Weights of a small mixture-of-experts language model, trained from scratch on English Wikipedia.
Size: 8 layers, width 640, vocabulary 8192, 161M parameters.
Experts: 64 experts in each of 8 layers, a softmax router.
Training: a variant of Muon for the experts, 1547M tokens.
Below are experts of layer 5 (counted from 0) of a mixture-of-experts language model. Rows are named router (the router's row for the expert), down (a neuron's output weights, with its number) and show model dimensions 320-399. Each number is 128 + 32 x the weight over its row's rms, rounded and kept within 0 to 255. Numbers have three digits each.
After each expert's rows: "raises" lists some tokens whose logits its average output raises strongly, later layers aside. This comes from a sample of Wikipedia text that the model never trained on.

# expert 26
router:128148075096148131109147094091068095138151133171080099114122153159146147115159172182170125135185102125150114122101170146141130137094164089106170094124205130118138158192148207118152175140098097174119158161052114121090067073126150155120121126
down0:107137138146171093121142102128133113191101163117126076123123191149101134141145153116090095109190131103148149192138084147052095103129161126140166103083124155151071117113101140140165167173144110105125031130106156102166081134159123152149139095
down1:099195159080140076115140156081086071148174196119181118133145175084079169080119077106127132114199147073119122125131133099145115115108128191118105126133128138075076160070199172139178137164110147130109100096125155145122185123081132156132180129
down2:128188130117219149121149116122112102155084097146124090153146135179124093114194193153118160145144174145130116112097127112142121066103143085157128092098134165224123144129181099152127116133087087172163098175140120092148099119087088143104095188
down3:130108095095114087093168159190122118106162076140102138136173147138091117096109154091146132133123136154168115121117143145082133100029127116090109107130076121126125198193117154117110164141226179124183203147109127157123153108152109137154101109
down4:115083137186070150127118108111077030114178096121136107100140103160137112051126213107103145121142130075135118164123082125110125129138146107176188158128148094155125129129081160139164105149094089165189105120164103117123127141126167130126105082
down5:132134156114166156103132110150136119146097124067092075163104136093147080101147078084111166130078147107126140091135147111111145150109091121165135092082123068081114141134097177177120136109069104132054166111081154096043136109130138123108070086
down6:117180114148091095102130142119202140119202137109092056121137094127177138110138109123122200121173090163165108120109051112122107150140123130164120135080149090103140145087190160092144078148122124152111070131108108138076162168147098144150123165
down7:111157112114163132144162127107110221163154188119119103138221079157169121131013137136104170175107135086194161129100145141145089100136120111180060160128111108169096121154115126138133116142129126076129113144178114145124137125061042077085125177
down8:132146133140152080107155119148117109146071131142123092126067187133119111110122063169110105203146141112101097119128126102110146095127189146111114145111175077087146147137118167088143128069156136175130170198058129160115138080123138143162117121
down9:163131157212141102112132147089136156147067050173093129142070093114153113124132139116145155178089091165123152101100162187162138106176142109126108137109121079118172136147088117144111150150121161089122150120118133156101137161142109134143152168
down10:141150116091182114179050147097142123182154123139082174096082062132153190143165142118115160132159129147131169157128083045168094119101100129116178156108079090060177155127137152091125121136176158072193114103127150120066192160044161096110133186
down11:107117102152150162113079095129171159130125114138138143122202144174138086163099121195126128106124187079119137164118130137112149137074088094114122157123132207156142147138164096140165114148087052165160037120148158113132129124157103138089110112
raises: "s", " ", "ing", "t", "-", ","

# expert 7
router:114098128104095125105133175160066112075078101159138142155152142101158078152172150133153154131109194145166154085069118167156146134097184096121166117140127142147133163098101107156126113105147119171098163105072115160060124102141147218118138161
down0:096114170135148154152092074136132115255137135133191069147043121148098092199115117121094109137151122085130163135085138145082155157153136121133125114123118123145152108086088176114162135176086132099119079146190119117120111146159108142153170103
down1:086142106086125128076133114131185078128157150080156101140135165125117182096118089106068117110142179105154143144119125143145121074153207157141154160129150149110076136133169151151147098078100108143178161110176169184111158165075120154095119080
down2:116151205106211193157128060152119108129081090160142145143162140206139137133137134178118154113145168176170135110132134108142123139180082132204105140137084163183101144146133117140140157134131085082177088166052050106110149133135098200133146190
down3:106101115069113080094172164220091123106124086147093091071161134114104184094143129074140145165160090115124120120140135083112172097097177127101113125136131103144114100124133058098122122174172120136124172130138158153103208117181123107200045073
down4:108100127176082132137147140120131126103188068131087145112169146120096134083070174092132130128145145149131161104117076131097122165093089165168152134153158084158106138146145088109172111183102095167120096112173155137101124142116119077043169155
down5:147142173064160120118166103134144103141122132102071108122074172099145143105119122102122154106090127083132124134132143118117140114101147082117132115084054128119140138104066115132132137146047114134117113071082155140133115117088176094151091155
down6:119174072196092131138117113176110089111153096094083107107115102119095118083157046111118179154087161118099159093096098076107160123148147157107121139082125144139127169143145121142158066143116089098083105137172145167142143132171123065130201087
down7:077135103073188137162113179151133160152149149126093068132180098126145161146056109189137171145122123116166119112066139083127107154137145155122074125078138186127111124173145109121132092169112130101093138106143110146086121114142102108086111221
down8:158153147117168084184101154188078155072099106199091151090132121133078099078167123126163192155117119137082149094111065133097116162129128110093155094134141142141106115134110180071147079094183095124124154167077152131135134112112109096159160095
down9:136093153102069119076155115128081137110148111174095121109079082105173099096159159153071151151129117141099142128076146171150150127100112108152070157107116187121124171143133132114125135118120130094124069134227136160147164141113118118111141151
down10:141172045078175156131111107148142131130136121096102127134102147108131146135136143206095112104136158103118155132172109172138109073114118120111120160098067168123161152097093145058139163179148184095114105146138175115119133107062107121058169072
down11:179063114136118140100114166136172164099089074138122123124186122121147134097120193115160142134117182092148120108181090145081166137143063112099127157176117162134162185115122086112116146155119043118153084085110105125157092102165101134125104112
raises: " ", "s", ",", " and", ".", " in"

# expert 50
router:154171190168200104129096154119129109128080166119149183182151150173129100145146119126104094104129099127142153142074123163080123158168125063149033135160115094124090076104117089131115123123135100135161114124150187139148150126168104093150154130
down0:107130149095126138116139088109148126152122131113118105088086129141102132167111123166161148143109152126027141183131130127141159143184167124126098181110125156139130100131054211133153082149160121094122084085154127120067145193155092148156159111
down1:120168100131096101117150097147104121125108121125117119128174120068127161112122099123150145114129131088063178113111116135099108139165193183110165163095095171058099138119175158067115116104063115087109147088076147105152134203111083187161152106
down2:129162133135178130124138105142107130094150129144172099160158173201197055195202119117136087130182153176142129160106092138102083117115131157166095122148116148152097159132172078158127162129118124138153138147082115115151113141172107101116111168
down3:114120138113137093080149177195116122148104102084105152147213210116141147098081124079120149116144087105144069106145208094102127127094096146091085100142135105088118130146076166142128139164136169147118125149132053170185182159165093099134121080
down4:135103131128104166155101131154137112121114107083165090183175191128071165075170177109129110128100113142128154152060083181070127156139125136127116163178204121146126104140133082075121089138098122144136063057139057150098105150140182126099136110
down5:126173141139167093177137151150152072120097097138058082157013093135112118124112109136135146164128180093074115070120201075135147075123140064132134116081068088120087104147141171082129092067112057137145125128083140131055094125125090157167098134
down6:133178094092107052148148097175179098140166160087082093092123143106130163131073097133146169099130128115136113083128073116163102143164134121154132126056096127147092132079109176098145079063069116112148141140152177119155101119178178107115130152
down7:099150144080137120159124138152110188145169132072091120139092074140118103097128148116090125176133145088179093125075166128112126115143115113121118187069073136132149099177163098147176128139138126122116129217172114146134116144095123135137118177
down8:113132143132120150134113151160167099035120111137119140125125155093056098125101064151129063175112083109123073135110150135121100099132134139170191135170171140092089096164062058100179090068168101146089174143122132189128179138071120129129127153
down9:129117152098107110109125148126060114133088117164082180159233097107130110104102070109170136134121099144132153064122142112157135125153128105145104133080123149120148108115147170110113110170138078150131107124104078209131138163193119162129152157
down10:094140148153181136151064099106118125147146135095113121179083116149182093134139105137170146074119185091102188109131097079128129141134110121121122118094096133143154068114141136101134187107156197068141137103191076097035135101087179189123096149
down11:160113098080165201164153196139213092149137122113127061097051153101077099123167198185094136153132162098090139115161157107153107128107132166127169136158145157165163130099166127124130065168091064141148104157153069133117120133155088158132066128
raises: " ", "8", "7", "2", "5", "9"

# expert 47
router:138125151138147111056119178149132184099145071080154168144117186126108091154121071093156128116126158130090117105111166184101143161166105104160144091146157154125166088098146135127083129168135093132139131123150067159104125170118124083198141164
down0:039123148122090142087129153161128136196112123152143114131075145170067185157151136082151149115113158081160161195133091116111174177142113127098117069146134128119117140138062146178093173115158141140104096099089073099125173143160171150127132100
down1:152181166119087089101088078090185042150181145144162160158079140057102152122122067139112125187164060088102143112145124139125154102160155107104169157103122155060070115089151163108136136098038124138110155154144144148130145162145155141107148107
down2:135148158148195097140116118148139111139090114156105124149102125172141093111146140114158131137163162161167147179127145177137097139127087117120040143119104111129147119114141096145075111108122076164157142112176095114096128163088136164122151176
down3:112092096088166105105109125179107098164155083129127114099187148112181111087098135140149166120157103074118091131157135130149118096091132129075122108130167120098083174132132119123145146101151166141127183187118103183164162135167082101090154105
down4:134119110160087172133156125125123111105177083104097105132181143149108162045165180068082108116088121141102110118090062082099112153136141131085117147191145103122146127145178095115161070139077099130164100094120059116118141156104151090106117119
down5:140123148160180188112149129154157149143117107155129127098043090126095122144093107115076147154077115143081178107106087102146151191170136114132137100091076082128135112138161142115167162096105115148105142102098094148101138074187075113105142127
down6:151182146169099063149115073140201084126134122142140107114151133166132115109174115105098125086134053087121078105149125071091084088174128115145125106134144065121157151107106102104161071114105080118194160100155217083117179156149151130177146112
down7:109168170131109100115115168116077168142108090151081138125207132125090157075081126184089154163055135205205144129136074117107131103118100137126089153075100148161144124155157105114121081133103137144123155142132102113129116157068086096167171163
down8:144124129109181141104101144149149094120143075163075112046004165148074110109121077169114107174138110154142064153108109155153106183127116118126173126192154175167139126145101078078148082120153072118118132135115118141138188120108167092163130096
down9:165134160127119114104118133129094160136116142153140137133149082030119108086163093094144114152080164122103142069096181121130097132165120162145145133101085116095140145063130117137149135132152099159146124143112109186152131102190093111107146146
down10:100122135131150129174103134176163140161134114118110124142105170158151189114089104172090165108107173109152180121190170129095089185129073054136113142085102112062151164123148131117054154157172106077153131115146138062045077108111120128147136135
down11:133134054103136229136166145132172101133145076100158112085075143071071134131133153140132127116098120101115146122147128132100172167159123137175100210123125212176171136143183101157131089130152088143186107144158125136156138127119122112130097109
raises: " ", "0", "8", " in", "."

# expert 22
router:100119111127147105099134113091143185112114198153121113159110171109151153123097044134098115097138170140113107102091141106112122132108090128120094160157091095123091101088141127149111103091104068125149142116183151153110156121151187119198151170
down0:111143141193114101126122097102117095189101125147152084148021159159078164188163120136142130112141114090152128062143077142136120127107141144117088154072131135121084130105125154122146148104123133151155110110132123120125130145122127163170142123
down1:135173146131082106100139088101121124141164154094140161175136100082109193082154090101130115129177111106128178092179085105135133143162136131119112157100087175118154117167140189128164141090110098186179130117091156099123097160113164127143093086
down2:096187185131167131112112082152124113113139110138109085108122103168132100098210092135161107160150115169163136115148158107115161110085127123122093163160096129195111158139171090132125089126131080138155132126124109113097093142150071178114143148
down3:100098092130162084114168159190130056139154100124118151192255150116132143104088107112187185149181063117152098070111135129103127104094141144064117211115114153062094141141137107082134158108167139144085105119067137161154164144163140027156111102
down4:086094147164108146138110089098112118150126117074139191128165162161119131117162182135110103149063150179111167154061105150122157191102094136143196172143119149181138140114182081149123107118108113081125126105153068112094185140141158150160105085
down5:142125131104101141199191066158126136147099088125107094169006148133139151083102148109080133110110091124108109061118150093116177148132093018155123147096070024121158100078117144117128118088084100128078116143132046187137137137174141145130137116
down6:077125100203064076125091135166207132125145119129112136147136145108079194021166060152141210096139113084113084083159083130138131095104147130137084118123126127083118128114151178166116101109138096166159176166111134147100102120159182118090165163
down7:097167176117180119132109164157071157171148141097120105137212082138145096026099160131113104153176068128176178083130144103093135082131152153142106088089103153102113164093154124143157070125079074111129149160095104142115127066095100062140168089
down8:170145138124100144166104154149136097115135075138081114137000165171124081193088085129136081184159074171161096140138094074093126128116113118097136111140160090131125155164059104077100148113162095106113160112081137168133206142115201121141145067
down9:111157183163116123122146129095152108117098088151084164161205103083154107124166131152154126127156088152113125119103144107137166126169099178170122115090121098138173093148126143114159112130189108091104138124217162143086140156183152142050189155
down10:157110142116192166075103090156140135134158090130125124154077103193148152144128103136135131099079163113149162167123117143165091153128055052104101107154066121097140123107128115132117167126138155113154113105170092111104134072111149160077095111
down11:079143060108119194101128130131144132115096121089155084140077132067116099126138126141138139118114134071128120109128151085125116155093105119122114125150110151129156138096129081128120117134118078227167125152069108123141109074160123090135066078
raises: "===", "==", " ", "Po"

# expert 49
router:087125165108140116150075127128087212160100117135182105097115117076103142113107115071160112103040103124108129159075153077077039120127135114113181155093123088187135109154083104133169134112094140070154142137129127074090071074122168160098132116
down0:080140186163084124142144075142138134155147098164122053090068091114080128181191131154146088106096143092144148136100086204059150181119152190088146142116187150100142142102057150146166120072147113124120076130179155115163156117177119081186152068
down1:136154107139123070095159113111255087153200076106134136122134138110098212115139081089131182167108144132139174115088159095184131104174161134108118071056108141092062161160201167152113130071091095156133169111148114095104115128072115157114146123
down2:098151130144196139141130143145151164136124085159124114194139181212143084140182127091174107130216169111106186134121130111163120149119112121141083127133108140137125134166120067158127121147160159154198094170097100125127120143134103153125085186
down3:147105107112125108116170146178132128115142185143094127135152156143086122141051138141147197128168071142129142114081120180121149169108117124088085104119073108113097133185097147097144192236094169178200146146114106153147134136148150118148130104
down4:118070126132071147144121138111080082107146091132126053085176134135137090098124169117102097121116129118127118115106044098093089120121126161126093103143154079157108077173111108119175067131133144151157143112149123103123110158096105125130082089
down5:131123148146105127117218139125092127121136105141085078229035182098093090125071127095128137123110217159150144142149125106116103133109146117119133134092123102128118116121138180114152129070084062119099117164182126106071147103116108152153087102
down6:146201117166093072147125111135150072069167137150130108118067118088112156087155110115142156127131097128125111101086097142134082125177165137100080113080129109150109145076125099101088078133123135174158093146116117104104113096179159131113139136
down7:111153197089159125139106151181135192247137083131101132138138076123113142100104159163113089132092173078180139120067111098147109145158111143120142118095104100144160158116113107132123140135092165132155156169081196132068123142136134092116068111
down8:124143138135141156153111166169157125143148115152085074161111137107125114140081083146113098167102076139157113152152053144117121131115168167103137054123133109181137134127020094127188159097145146126097204177139110143093210096138118100174168183
down9:121135130131130107140187158106096153171094073180135177084063094145092126107109163128156126154094111155115107112125150197174114050112119162158112143128131120127129137064118122107103128164109123098136141111134091145092146140181146147145175169
down10:113126099103172159129108115104126148160125140097125102143096139106179149154172135162126101122079201109140130157096133093144107140120129133081146122084085099145128127131150113092100185180165173082158129129191146099114094059077134153145080145
down11:160073105124120196094145158130206091135122147158160081123121146107108084101139130104165152167125159128105175122118179105095122153154062130165165192141093171155159148139146083119161155125066059163117119144119146103107102123130105125120095192
raises: " ", " S", " R", " A", " D", " |"

# expert 54
router:103098088102079118105158135136108092129156124096190103083127113116160145114112144145148120135058213138147145070096164090117093107103128093099123103132126162110115139132097066169149150127134156131100121111085156100159100097141134084102143113
down0:101142138121140136115090134145137137167109102120146106132038125156062163169172179154101150095157113106121153134116063130085120146157146140140130138133114128100098145131079193095100147153132137148126064129130100067120127118187122150179179088
down1:106150165085153071118114123113125135155205095088130108126124122117115175104131090105118111121179146135134152128098130198137133101167193196130139169111091181082099121102157179089107092129089116138155117133082192127101188128104126115177168112
down2:132181159145195149128108102157111122144099121179149127130133159173134116096150090113122147148173095131167151114131183113113165130128155146174110131123105145138139143177158148171137113107119117149171064176106089147050108191134145187130128175
down3:103109083113133145120159184145145159090102054134108075170181135130119088119135190129189141110147129142103133110113113180080088158122142145055123162104078135108142129194096100072142182148151164112106106198105151173155181138159103074105084131
down4:164129089167112143147101147135031099099158092152133109149142165124103118062136145157161125161060159149133124134054113158100126148169127145127140141135132099131128098123152105106169096105116099138096076127116099121131216112073192102157096106
down5:119147119132110136106143165115159153154051109106105068123052162132181125150097080109163141087067117097146176086105109120155129131104118157116116124097118083095089144132156148090153114114054135114136134081125122115075116114106160138195106076
down6:128143131203100106148109033164195140138098151109098109167134152133155185083124111119116115133155108104141164113155126088129112122126104124147102176127163104092123136152135113104112135084132105132148100153137111118108159196133182078137145123
down7:101128144148209107129160190145110193177143173129108064097158059158137155131101118149119140174141114103174207113080128113127099154122152142119112149116128141123127151148131126118185144125069097127126150128160146114114126152084097097126081143
down8:129184176162154120124159166155124143116058101148121133097100170101126112155164113107120131154134124150152092092108141154166071117122158097136138093109090094190141070090090147146165081112094101109134184140099131106106202111123119116109123139
down9:174139171126079037117173142132143127147118080172130161150069127150117144121137125097123111143099135147103080085123132109101134084176073172137167115121110134171129112086099156153132133164193105091136098122106122186117126166091121151087132194
down10:182141097195095087133097092096165113126137130118112141161167156178123139084131112125098125102149156105168130144127109072155070096095084096068141092081113122105124106068151143090113135167149180113192135109142154126132162152093127129102130164
down11:160108069145135159122121144120181196145164109147122101125137113124144070102105133162163088112092149103118172127179101152093144115108099166104139082191133208188216165139151107156158125215119112147134093157117110106123125097144138118096103087
raises: " ", "ed", ",", " and", "s", "."

# expert 56
router:157201169115138099088092137150167161152166123094096106167138150075066093188172079116129142113097103120077116180071099169083101141164114106137127076099105115107150111119120128116138166098098160111185162148117162105114128159093123136119111138
down0:073149127141128148073126098167159151177120121150192037104105147144065116099049112137159134115151160097119113155130114126098139165109145134122174123138176200170113108106045124155122161184131119128124099154131164073154093192152123171155118114
down1:108204106129112101097093117138249131129138165087115159197183137106125118110141126127121167136128067095141145172096102133172105140161227096110153145134103183063139140093174130148189112117105116170156132142122128107147208138060199149073112145
down2:092167147129174063094143070157161126116084100136112121157049160198145088157144176122130173138163153170121143123035124118112115136119077108118102141116022127169161170092162126132116142128070053124116090137121067130114150163135120184149152174
down3:138143181115095101141163170170079104146190151165114121136254160133120143136146140120109170109135099138146134136119129142106104142067126136075155106105104123094025159127171101123077123155103174166095163115080160151126129113149099141152124077
down4:149091113164060138116142177152098091121137063113155083146156198161109114065183113069092121096114140136143105106022084205117113158170137117117109162167171121123124128113092132158170130115119114155131114121147138122109189178102134147111121085
down5:141142140109129114146147136136160122107119143135133108181060133144102119130111144092072186094095121109119110096130127089124094153115151071133187121057052084131130102168110145092131150157123063161108131123138080155134152136141126118125106120
down6:126165133146100094119098076167155157134171137127127158072134089138132132139115088124149154108144098105150142129122099105163097152103086148143090086116135133150097159093121133094128096101162117088163109197129168158108175139149159089129131110
down7:096109122107130121171127207100124172199168119063078112116221084136130103127099099129135165128121136103160120075107121091140110162110103162114080119030054152133110164175131140125194118169063090102134147198157148147135106137134147075136180164
down8:139093114147174153191064203217136115141166089157052140083045176130055121134137035122111075171120139156149046095079119136171102140076149125131158120155161085114120183112069117128145094127139134125143150137133092143123125140151132114172143113
down9:186130172118090084123123125127133125103130097154073163117237105126134122065093110108146140157123142127099165090119195172178121112150128187129115136108120176120143121123141127141144139167129105100121073183147073170139116165209146148117138141
down10:158135126059119121155116092155158167159167129082116157076124111121092178178183085198116133072123160107121113186058104136122120067081122118114190156079074118107170146136129115074150173144128124118143101123122129092068093143065134210086090138
down11:110102083134139194110166165128195155143160096150167057098142097110113105137162161125106134115091176073120120145141124117100184171145085135133132146105160173111107155092166124105149124136083139115146072133101112122148099154182068106110102122
raises: "0", "1", "3", "5", "2", "4"

# expert 59
router:080118139131150131158138148131188167160086127126142136089172099177070165155136125127144218175125109159110141078145127113115169132120132122153109171071122156147163122094101043114111168186132104139097138150178053113094111118059184125187117118
down0:096154145125146131121157049099172173200151105114183055173062107148161128173130145151132116119129139120094120140128103084088134126117110165100164142057128175132144129124072138163149168208119100131097074118117136077111135156137083175181128120
down1:128134181136196139147123103139151111137133200162124078180164143121137147145127126060152140115190114111106172117229062182138112040141155172098164138169126160108105128077200167165179087133088106147178136068100108142146153146129142182143161043
down2:086160123178151144146153136103158137160135086162121113207084189207146095117181190167157208086173142147102082137120172120168103115083143083162069153125116171161206099125137104124119140132134115183123102142118145125112096152138150143088130115
down3:122095129109127109076148178127133094135151074148118126153169185153123136146083180087101143145147092136150132113092108110117116141131115110130115121102118107107059173185115095029138139149162092169105135165138106137145122135159143041125091126
down4:117073105155079155168155129186069096111111053142095113063087149115096170050095164072052127137075129110135123131070109184074142158196100143093141177131112039160133138113114105110126119142090082125130121113145096128092152120113174150140090112
down5:064173144056134176158217108115101097199083140139096108123042139120193119130076140120117128130095115110153156074130136108121158129116107094112187080124107079147125103118149154148162145122102089146132122097148119107102157086116096093148122079
down6:097164096155139161122135077118134108131133117131093107130149132110081166076133113137090186154105117129144159083100050145138165143130134150192069139120148102099142091125171124098118108117117108108109129115132163119098149115162148107111108178
down7:106162169142172128126142108102110131161210127111117092091172129149192102115138119145066118200122120127187149119099081137128046117148099112170106106123105109152156145134126137163156081098066100124097152169163146186134119168075109110127117114
down8:156114118129108182167152136166137154077150136130104120169054085124100082109095104144135071117143091198144124147070121141132126123079212104104151060127162126126187116109042067158152077142161078113058132139161153120166160125121100117142106155
down9:085127100138091141112171109100124154101114085110117094139148131087154038132161185175106107173095067141122137135133164148104129069195141166154079112120164112140148116152173079154106110126155112072151111165144148123106128137157137155131129138
down10:121209098090141169104077078100148127127172142090141152162123141092158125114172191116081119083114223094085147183121125085097122145071131100112124098109113132128193097097082111148106184098139168098144104127167118074050172159136097125122115111
down11:143094051178105140101088125067135122110158115159103100124150133115132122072155140102174158120086153092145179160172144117092106174149036133149141183160133197178152196146147115157114135139099067179118078144128099103157104133163166130175093077
raises: " ", " in", ",", " and", ".", "-"

# expert 36
router:140084088117104190138087135132062084132099073206102172076133130116141088139111107140187222143132112099143128131105095158160084142150151178138176064074130165102117136060159126180105171068140141209098114136081133135161174110186020167105087126
down0:080107180125156118140119120164100139181124136185151094133013137149103158191118166074107102050141117079108129143067118153075135157126110169096153143117139140164092140151092092152124160176139154107079128143103069108125077195152121111182089156
down1:064191106118111091101120098113167119179128153101173117140148124118087165151136125071121169113126147129175188166134108078136134111130192168072142095104120125096072145171145133136148065134109142102129075088112125185076149149095165123149154173
down2:140133146130170116116166121176133100105142079156157143179174160204150099114109124137131100134206167184086131106069104124157114134120110114182095180129096125169183189152192073192160130079103120145119118150065057133116133126130158192114085134
down3:138106148142118102082090126156093151077169086083114111198174170152109108153105184131088217140174115123096134109089133138123116164117102117079103118106123107105130133204117102144162170128130164172096141169151120186171170160176028129127093097
down4:105099149181113109189081133135100086100181085124123104104145143112117150066149198054109153148093111139143129134108058130124142150086123125112179127148139110106135173191150089153164097042141122129157170110099108130119162161122116060089156131
down5:145142132128152163120150126120120165131089099155099101170000136107193155100123092120169105121091155092147156127134124126128189137112119122068130121117074048130170140155096129136121142158101137100123107101036104124083198110093161116152067084
down6:137098111088131142125104102152153167059132125129114144083133117103115118117166143183111165097127143178158147136106105129150108064127091164137090117107129106149144173123156143073138077109089112079174156086103180099112177135100142128126130129
down7:063161150122151052181134153147132132185174134123091118080191096167094148161082131170147120122093074088160166096113135095133097113094157137154102113127092099151129120137145120153138157148074073143126105159148144221100105104089129135097135165
down8:121117151158161174139152144150162111102116144131150116102081105170085143082110081135169156182116120124117144122087070131105104130136125096090131135142130118125102116184127106111133098100135181122129125127077085139135170139088143113150118133
down9:142122157135073131123125121116137164099100104167125069137122168081184126093114140119128140120125092174124127093075162220135150072154120124146145112084121086113184113155102083147136139159152114067138110110113175169088145173201147191124170151
down10:131115073097141129159105145174106141143167103143089145102145144100119129147196088175129151128138141104145177111109089100109048158143084088053135115144137101121142084178140163134116134088200157060142157138120071109077108091143165106148130122
down11:117102095097177159109146152146171159117134094124155083115102116156116121133131156165147078092137138130120150132177102115148117130121115138079114116103112157166121141113095105110109112124135075199149124127118115127110169094169137136124091131
raises: " ", ",", " and", "."

# expert 30
router:167145174131113099163124132180094098114096122117191154117124120078151109177142143096085090158130121176073098155191152149127101132144125107133102056162079186192132123068097129114173150123156122119108069171198113110163138101157133127112107070
down0:069162156119174147108112081110148126201147136085108031194107096159083089172144160144071108128140142097083181096133128139147162177132089136134127107063149129122093152148030114116150124120140137127049081076157126119116166151101112147125087114
down1:135152133141117040128112118065198091128105121085167170153166106083120186066128064148096181121111105116112205105103121114116123082195135152185121170097126127113141139138130143148174156137066126133120112141145143123052132136118173137114124139
down2:109146148136178138107116126100154167133150079112142102118133140158156090079189153094149160152126152170151104155110157107158101105079148124168098131177066154084182149089100103187175102147106112155094112101121125095142108122091125140135172175
down3:096115125086144136125147155132097095116163127128083166151139145057146150174103196131093175116188071161107150078139158139157113113071128171104111127129135179163108142175174101070114166166166148173159133187123146133202198147166139117086076081
down4:148079142148039158116136154140111090136149036130120080136148100104112170000177185085086103127104138117137149165048080103092167105106084113093158144134156084141113137155185068161144083111079096103145081076113168123137138150126129096123113105
down5:127144150113148184121140100139103168160141086169115086130058121147088075098087120077115158085095145111121132082057120148136210162122111113101104110091150097157107150123139132052136111113068146161123088133132100154098134080104128108206126129
down6:140098164113107109116099129131133105038107078106119109082176152118117123118143121139093154144157113124135081108135091141117117132143144105144082138155155102164087168110162166107145108092132147062181128143090166112113139127105177091095127139
down7:083164181102160136139084186116100139156116097117137096192118050170116105090058139180129103139159134135147170090071129143126104120118111120140174157083138129168139102150129131163152145194079097141132096139121113159137086139119103097102122153
down8:154118140047169081174057189141107102130133091152115107047074179139129086161100068169129066211112100127153087134052146039126103149110141128130156098164183162119075135123111092097159119124152143102131134165157149125150175113137147089180149108
down9:153151123125116134156122088114140140112102085164074139146154108059144104117143082119135076128107083161132174114100143059166141112150144163143147148092116122075117118123131120144137115182159104035131151113140149195103162182145111122124128146
down10:162170079130161092105101134100092110136127140132137170141096108150104134168181125168131156087111138131113143075125089059164138140119085124102150119145127075149171172043142130142085175159169169123146177080174097061085118148124149119107171142
down11:122130116086137181089140191132142168113145157152160077168067169079060135102078153116124179151122172049146140126086096135089127126156063147167157162125090157159139182119128139171086151135101129141140107171155065128133139127125159134129077124
raises: " ", "2", "1", ".", " |", "\""

# expert 20
router:164099077126098175126149177184159158105096104129051114138153066178082136119102096107153104156202127138150119065117142109129157131137131092140069074205088181131139152127175121133112114089107159122112121136097126127136041082143149114132145160
down0:094129124136121126139128145161107109158118142122155040114052140174081158214120158099134102081143132108109142152118135118083116126178167147121168111152105153101123152112093130109159161190127137106091081124139124034105132124181141104148156077
down1:131175140108168087119120177122211071172147122086196108125142111161118163108140119094103160134123151118113175128133128109179139128166164157154111156082150175092124108143201135114138139162106144140111117114141199113045193139088109174141131140
down2:103164138158196147135127144164091109128114104170043113177183118236163101113106084176141142155150177117187139086129141114115142104162169114120117126158024131173124130128144117140136149124104142102206111133115038124098114137103128197172092169
down3:119085139142153151096121192169110134143131096096095096138151167168122110121124107106170103086153088135146146117138200119089136079066140074108131103152148080171078149130150062128106188139138119139107073112161132146149176096182131091148096140
down4:128090138121177142093116146107144110108129106127126090123155136159078153055150160094080124118064184137112114108110087143097171098117112138125151134113153094104023102142107127110137108146093093163159114128112078135082123136120136175106044154
down5:135155148106131165115161140136132153140080109152115087137064119131188095133095133107088124125048112135104128111101138127122127146089086105152134139110121082114123165164072147154171176147031158085081127131070115128113108154079187122129072062
down6:208124095197116117099136099152084124095132137045068119129150116114163122105127119082080136191153096104146175104151076078126112096151133163106100078156145107119168150103147171119137128124136171147109151185107148120052183137148129108163134150
down7:123112168118155132155095182148101151188142109136146066111170109157160140150072128150098168126145109090152165126086147114159149132105111103161077096122047175144152160170131146119149145124106095100087082183152137116118147133096090114086099148
down8:110123103135154106179125185191112115136124131195143105149088162120057128122146116105137105191114094153164079114097146097133153143086216124128076085108121139128146106159085155080141092084143109098146164157102137145192135122146101077175156153
down9:149073140089083102122072115114092102117117038175130106136072128128171102132106136090115164129091137118109132058148138139136127096163166147151107100083077116105120127113142104158204101095177149092197141120134144162132155164139168176123136165
down10:173150102106132156145121090161106091107156085102124168131085135130132160115106151138071141128142231118117171124092107119123111180124121086084154088111103137119152171097137086101140141140164126063139085142128175082113174130135215102101159164
down11:154105092057132172073118140111151165165120171113163119088174113149120117105055179139133108099127168095111169145093153141089123184100065119102100161171120198198187139119198075120105116162105044161151085114138116116135130113167088115133091080
raises: " ", ",", ".", "-", " and", "s"